python train.py --n_layer=8 --d_model=96 --n_experts=16 --experts_per_token=2 --d_expert=64 --d_shared_expert=0 --activation="clamped_swiglu" --moe_layers=[1, 3, 5, 7] --router_score="softmax" --normalize_top_k=true --routed_scale=1.0 --balance_loss=0.0153 --balance_bias=false --init_std_router=0.013 --lr_router=0.00104 --vocab_size=2048 --norm="rmsnorm" --norm_eps=1e-06 --tie_embeddings=false --optimizer="soap_variant" --lr=0.00834 --grad_clip=0.5 --batch_tokens=[32768, 65536, 131072] --seq_len=1024 --train_tokens=592500000 --steps=8870 --dataset="wikipedia_en"
Below are experts of layer 3 (counted from 0) of a mixture-of-experts language model. Rows are named router (the router's row for the expert), gate (a neuron's input weights, with its number), up (a neuron's input weights, with its number) and show model dimensions 0-95. Each number is 500 + 50 x the weight over its row's rms, rounded and kept within 0 to 999. Numbers have three digits each.
Before each expert's rows: "comes after" lists some tokens at least twice as common just before its tokens as in all text. This comes from a sample of Wikipedia text that the model never trained on. Tokens count by the router's weight.

# expert 13
comes after: ".", " (", " ", "-", " F", " G"
router:562564482540499559485533417506455514547414538517428418663519505513536539492499477472486577519442420417499508503509548486412466509486504537501537492523425477505501509434551428502412455494495506537491425459533487552414538549489485554500503545443421523521412621491550505467595420616491500500
gate7:492506429516450486464561567506439458503447463463491441468396483482439418478513574415478570480440479511512522517496518543472424486393407488489545524423516568503464496501504498422484438516634475441513522415499384554519481617453563517468398487469449469468504492509465518534539425570583508519
up7:563486597413555461510447509408567499587491480591563506562553573490565486508572518537460522399596476508445499460635528470537551508490415543467500395516433464528460495545386447501447479516541438551537428494483509434546457555475507441455528526488539410511457518500539533477482451499479488514
gate8:431517477450487535519519462425499482566528452460482523429490486474509473448588577447492602468550498531476485446569512554556406565431431466425506493435519544450547519481452511517475518555624445480517515488490564664457494508556523518515478560473465531400501546531419433420498445597457495489
up8:505513528491511517455537549433586549467466591538488412434483562389388492515427505509487580526509493492528576465605559480494445518497504570575531496448500555422494472405603510505558481486437495467490487456497464472460591536480598549426496580510521540485425508439583546503533511483588449482
gate9:573486474433514519417557499543510557504479407492485542612524452455599513583412423568479524473603515601455484495449475513443506506582427499503496495490516539501463481465508536496530485442572502572541536471480544530487490493467564544538414497584453535419452421542505473546480457650427532510
up9:686484458523456523506503595402550505492403507493507548466478520588459453584512597493495458435580483471491462569443530526559529495483538516479521449502575402452541555577450541501492452468568433540522493492567508488512487542488475527547586563502489484471479608468468485509480458447584449441
gate10:541545511521523514494505537453500549636471538506446598449497541506505517567472480520650572567455538509470394594521499540496474448549526497485477633492528576481493431523472475556467402524566434457512531429501472491517426545452506463561588604476434503492433498554471453520540443512503508468
up10:515512456462533474426540540534473560432507520530584473486501563518446504419497494527523550556408526499466577473483590540588482587485515540503454365543387403442497414464466548531551452452486542490564482518407493468446433500553463511550453472531543471491436464475415496417539428546482437459
gate11:409506462434510531530559363495545566547505484404588435558472580461473529482483475501565504484430510366524555581536419498512510545576577469481507467476542485514437458497561463438537515546486445471395504509451455570439525488457476546498479485407510566447523568507474505511510537613479463471
up11:559486510512524482475416528452529420471468580500563464498567476528577452491486508484433474464656461465548509547541541545518523513537434492610560505583458572544538538590496552564533529514456522523507438460557628504508478415467567484480426562501506503478508596435520429549500537573491464573
gate12:522541508534509481471460480519428571566413639572547368496462528528570502496492437454556529569445437624488476548474528513527494513487550592561488421485471565420436511599439520433482488539499455519499542476420558545525413530453515506539454514498517532438514528495522555557523396513463501478
up12:508469592470597497567473514498515453481577437493532532515435442465445485445466544508502471477451503510571534538548501500570490512551538508525488505428451457492486527460455554615488476529440438544561399548576478405438439546561549531463411508412590512494476531464563481547521537541582575366
gate13:492479567517573556489531479550420472483434399515495443494569500608454525411488492468533492465525559550508454528548430572396466523463514609402480489522412510493504446520441427545516374479417465484457473527423554512544515507525553468507470499433492559415432533514604513547545477445493483518
up13:535509406480467541477553555501545443497460469428416510419432555492568493595553539526473440410467416531411501557461520597548487560536500505579569450550548583521496536500576506416464421416599468495479502529600549464544507589537555554484482444489546540476563468522511463516529466509481478495
gate14:548540465496488575521422535505536408469415430508435431569555484473491460462437582518576593475489553416555554533426553470451493481433515588523540487562456455593527505550506478460480479463505477494456585539550519526478405497428440519562458486555508418375593527495531451537483495471455527470
up14:456580566449518455474559481481533519533424509476616487470457578506486581478498547469529409557441518510482489483575448467577471585523479437572572546558499437492577480544611528457499436458483420520502548520432540478485452566486597570527458425425538530530516497472466557472432494511494378476
gate15:630587475519456508555496499507443495588527571586505450581533546551455436599455556528570466561549464467478563500562530445494502559468502468557483498525469493559537493542575506413534494516501404510571495481454574586556436481511507471432482463425452568395485551442475545546553562513532456532
up15:479507513536512489476456447612627531478520512438514517466533539481613439479519490630490552540494478573372477516479466576411459630551457549501469522500498446510513588522454492522486499458449504497461453526509416427521551475460477517575416455452527455513451559553467485566474530557411516478
gate16:524508398453481493482447476529558508459559502495406394536555433465534546429535475451461535470470491557490456543487404509565605504534465508512495512510449434535509487479465414496409433531581576475477615551452465619518488504451510382484443476439498575508481509505565491465512469474407422504
up16:428484422594512457445495578433395570518466472542552469487479494451543532512438507402521522501576417471537533501535464483479449464479376490582478527384524462438382551425621440469471549519437503484476468537483432488489521552505527539415529443492471504518458460527495507597527464503459481526

# expert 9
comes after: " of", " in", " to", ",", " on", " and"
router:522576428486472453458377583488527459517484470515524524596497431498486494523560559533515518422375486516493559506540481615433372499511526399513490455447431515577563483509522475434475553498518484536507568508487407491450536522436504541495494503559447483496578479489429516581518464521520561381
gate31:496539379462399457550465551467528436503582583569557470514511477369525547422460568527537502565467430582467525539551467513538496489422460532420442509437480530507584505454535498463551423479579500594426467495493483542460458520477513569496432541495420485511475477500515529587576446461528446517
up31:418499467511430508420554571549503547533453500507580523453637480539565564479429525474548547473553585460504539599514488434491488434541560504604572521493483496600447503448456534471531474496459617442506533514453566546567467583453433515551565476457516456539528456568568455514460476499483475465
gate32:523487610568506556543537484439505500578454536501488374403614415494572442522566560433567541609397473424544464538488522475446446530474533518435504425484479470483509511543451547460483503544523483484529465521527491506447509548436473434524510588522542551461494548576459480541463539548459395498
up32:471530546449539547442549488442423411427439437522553593578489575571466445498501490557456518419525516560458610441627532463540426573502517550518426474574516441506439508529549467433502474514524569525533573495452503455512461517461526564495542574529433505458496441455522504480461456473401493564
gate33:469478440548497434456484523445366465453500426522567477567515503486522549562425494491506528406551468481473445515501414513431584519458589475533441519553491576584460552600534525569499456565526429432597540477502552499531551546464507514538471558575497443487497540503456423404467560447515440472
up33:510502568445545526621534522623612563568480449538440504506548573584470477472519547526573469587512553496502548488527502460524520462466564520493559419555489457562524525471480498502501509446580464538516516659424401471478549549469475448504537501446457564565452505511462492522460438521407486511
gate34:501549484437483476558543503502498471499546468487465447473539481572457437523458521427526472507524520407546622470428433518488511497588446649497537535477533403491534543480529428557420538509560477528513504572487555489490579443525378440467514517502548537412540517572623490589512513546535468476
up34:558508527601484545486441462452496547484573444483451525419468598433566446497488517410536496507365536470522495428555436526410545408536510453505523483432563510446440448589459543513528566493530496466470464504551550455515427438425502457548548512422545450526506477528442544449404436470526464463
gate35:557485439552551460427550564579491536459562523523469471584504543500476518509620453549454524457488522505534580512478462597510497517616440474527392457384510530490446450484375526451483434476473472509494533468455536515497485493478504397507473580439548467394452500425519487565490522446559437485
up35:532511574542499475433483433477506378491538525399501435502457423546475513467382529460547537541515484532488482536458560567471477564464554569419413496547454452578524540524537493546495536517478466549571522554432555438555472519397454526429449513430525579614515485534459560533501559505442432473
gate36:494503480398415434500530555503474593575555517562545502465561508469595425506427469483570524480474509516526538498478461437514484478537491532496498540489537481580559537556492384485544438413509421501540422571565458439537494550567462593422523515575549457490493548446432476451525628436503507535
up36:392439490535528489534439524563530573562573509493483500579572518542571543595468470544461423516508518561485550504597484548475510457493575513610521420537480457504468523492375520488514584472552463563527505420497546509462545489456483580446472492475564579422480476505541537562523396527474510596
gate37:443487466535377496456444463527468418480526525450597509483498474510431510592390547466440504484487537463578526445518481512454497512478487540511466484587497490472469425601548508552471435486523487475552502454475494565569646552522553474426572434485544415454484525510597568485405490515458542447
up37:496560505429605488469488464541487476506443495473486485585540563513470546471579473511500510568507439501551494473562525535551392523519424524464520537560520551482475455575478500413549531492525437510464587493425489467529415480393481535472481563608516532460558510475525592486503649561504438385
gate38:523613456523519461478411567489544516524491434538533496463460575458460531482463456469479582514464587511479512415625468614375509484527539538391547430590525563546494473481536522486502545488574485448526463636480477484489513490452523548459475434504505465465566568495548546549493518450495562457
up38:467516531412427534530538582525416405467539509475498443485602480506598511519436458595462508435436477509457464557539511592626493463446496451460525552536448488459585452547480512542433513527532466461576507394439440448467437566456558494466487561526496485454491473531417588498527532558480490503
gate39:467537462541428475431505649528471541498487437514518462629462514483525548484507539514487460546511539456585504523466332483490556517472532466490482528504489541533523499473531496449518510457546467413452551508546421523492427474449554586473458514599527496477510547437503484642557519440493597429
up39:457437436557470515454498436498579563447496509550547472540425500561465605524470525448479586471510622405494491500505528485401485438418503591544513394443408604455480497501515531552549467577463481477477546583497485473571556453471489454474437511476495503474520537457458509532533501462520610571
gate40:615475469476537515397598446537492462528489491538433399500557457552416492567469474475519490479494506383537556515485504486565429550550499553539568491490447562568526441529397494440469488629580499496469481506507477526496480486452512439508588503477410509464540558552427519476552600545544450490
up40:448497483488396518498518484506537515469422539561463431526503572500598466460548547468545508542553509553529485593446453541375507544505571549481384423518585418439522529498589486511447496508520579414558424568385528425503528590478488506516529514490449493504580452475493477514442523532444488523

# expert 10
comes after: " ", " the", " |", ",", "-", ":"
router:521570565531476496419602522568420522501565560535491570535513572467544461567514489544546452503515416525540434517503603511521499526467487388489439433565502559587481505465473412493435510553502449530495566484522519446481582525535496607532457539518595563492538465465564446529478538552584543413
gate7:515425479498473495543504535440461493461473444560562483475546485413487539475503494528535473522471532489492581494575448571517601431524540484447374434488457525569624407556557518525474499472465626627468544575473518540441500471534488547509409552463574488505499487453445416478545461518442473463
up7:525583479480528491476440522481486373405543509431618477500519502439522459567475474460503487513595408540515478543522441495549486496530388473484542457555498531522537494460436514524548443511558414474442473480510481497540544565531382558487544576540442532542503513668475529476458534424503552533
gate8:479554505541484518522416526485425512525572403540560520449396621397504519448481596559500581486480479511448494444474408517523489495445389469451464454620434502516539438512429492480504529539519552453532429495498480471481438516456450529496468523437547443505500511519456434505420518583492396543
up8:542536590507552545517573508516538522524574480545569529602559522460435483554430487468488537524454521488455456610547538493436550477485505495535512491504499495521480640510537580404591450565547514520484475510466495521508494457503514447423540483512440479496587439535615499365550613478496517433
gate9:539461432370494516465411566439444501502518438454518584405483470496535491499558501534521568501463503582562479560456493559506522526510512532453461464538540590466517458558512560607414482497472483477518497483450428594483562492435534571555398450566485461448506536569511467538497360464544528506
up9:472386544517568460448515369525517537456502420519469495478435602560545572548499459447489470487486501545485503463381478482550488489569537543517494472495552496531471473470503430415626493524527530528489476525527531465468550586521460569445510504511578518522549410523448495525374442587577437467
gate10:503526462497594492570386533510506451430468466472465533552457434480435417398502489540555495470561465556457510519487483504534506518539457578495477441635521477566432472444525424519536460607537396521569519564484475550483458534471582507431538434487536576424532555527453412523551504457529524522
up10:487478402484401426512501498453494489455520515477446385525544558437562454410537471568504449536412598553450480465518547515482430389556465497450563562463472473453515530535510575480568497468504544445467513501508418555579517466534486563430431448520465424506500525526566432446406477438461519454
gate11:520499499437477508470521497521537462495576475528582587474527586503482511477479467559491502473454543478454583465534462449537480490516483557570510446599499563545491349560439511525558538550532376543503409532418477533452437525458485482558546517431567532488567452508604512377462501533512456582
up11:450544540581506498452387416410419483475440483447411508450542645427453422490531451462535558527451509502500459494479454536468511519549475517470493530485392529412520413466503512478476516450474500549574483443564473474519499467370411507521436433549517477560484520573467510563511456506430511512
gate12:484486392482522538498404418527490422578398492533466507544535492528535444529481516446513480582457458607514532506526504544482531436501508594438384577397461419432493442542545425475550509508478480532506511518486526485522492440424476493468469506491509453423482522477568606549488518440387494416
up12:483474528534505473407514509525546575426566485426516533529596432548583488450588433463494549497401578470565430471554484565547540497514460541429548488483557500614533459510492466505417428562547541529549536459543473430423531498383543522465500419464473569558557516534447485486499544509508449554
gate13:520429483462567399559411534534513554560511488543612464353511477460453461559399508458394506551468490543540474566498486457462551473533444626518564529494424478523509496381479436521570528489569487531541527547479526457455510545551496503455466493477451551501499467538487515464558512452501590562
up13:500517490530424537529460458353524480449447385551470627614485549524527538526516464501499503326500525500431499541503469570580513534543492440496447486539459536534496504435537511555431431478498543445434508488480461490498417500486534556500445570517534407493479497400505537568516489539533526529
gate14:541542440502470464450487524463487473369438533502491454635437502514570537544481478511544525529537537415490504430469494467406490531467477506470483473618495459543591523595494454527481445514657512502495522512585487557479583409502497552490529587471464515426505475576500492560481548447565539534
up14:465554460474428441433470475558503518525506481411532463423476419442463495499418441547461404416454457539424515557497501458498529511527498489588529596483597499538471455421453538486488443487543559456500422565533532541587450540501509483561526480462485418478386506472418464505470602497516578571
gate15:511514524505516579513508555568520430496524439552470508504452568554551524548462503511562556591419527528473507410562586513543510548461593513511521481481470493542527556512509472488604509543485549521558485562452482494652410458497511520454401555475487406431476510421618587522570494464517550481
up15:448381491475542476529496466530498505539564461480600579454418524513483494538453502483509484475608448389422466498448481478441557531460579477498497423496439522489509450550496595547532500493481489463489679551491507428509559530526462476510510517562570535521487494435417513539589525458605548477
gate16:524496441433574463495602548522503455496446567425540439519486424480512487474552459534553598478491590469500579406462500489476570500492515534515484498541452521554610501540459511445534506493500515521524626468438462496413547586459467466447522527541439568430606498623495433565561514470485465498
up16:482461474519468470428479439507435523471509545555600445546569463589466577565508513463503523439485457487482427444460555506578571528541518467470477432384515524458463523566466550486496431413586493549511510580611549495414536487499444527462597553520520592491400536460492421480441522488508552518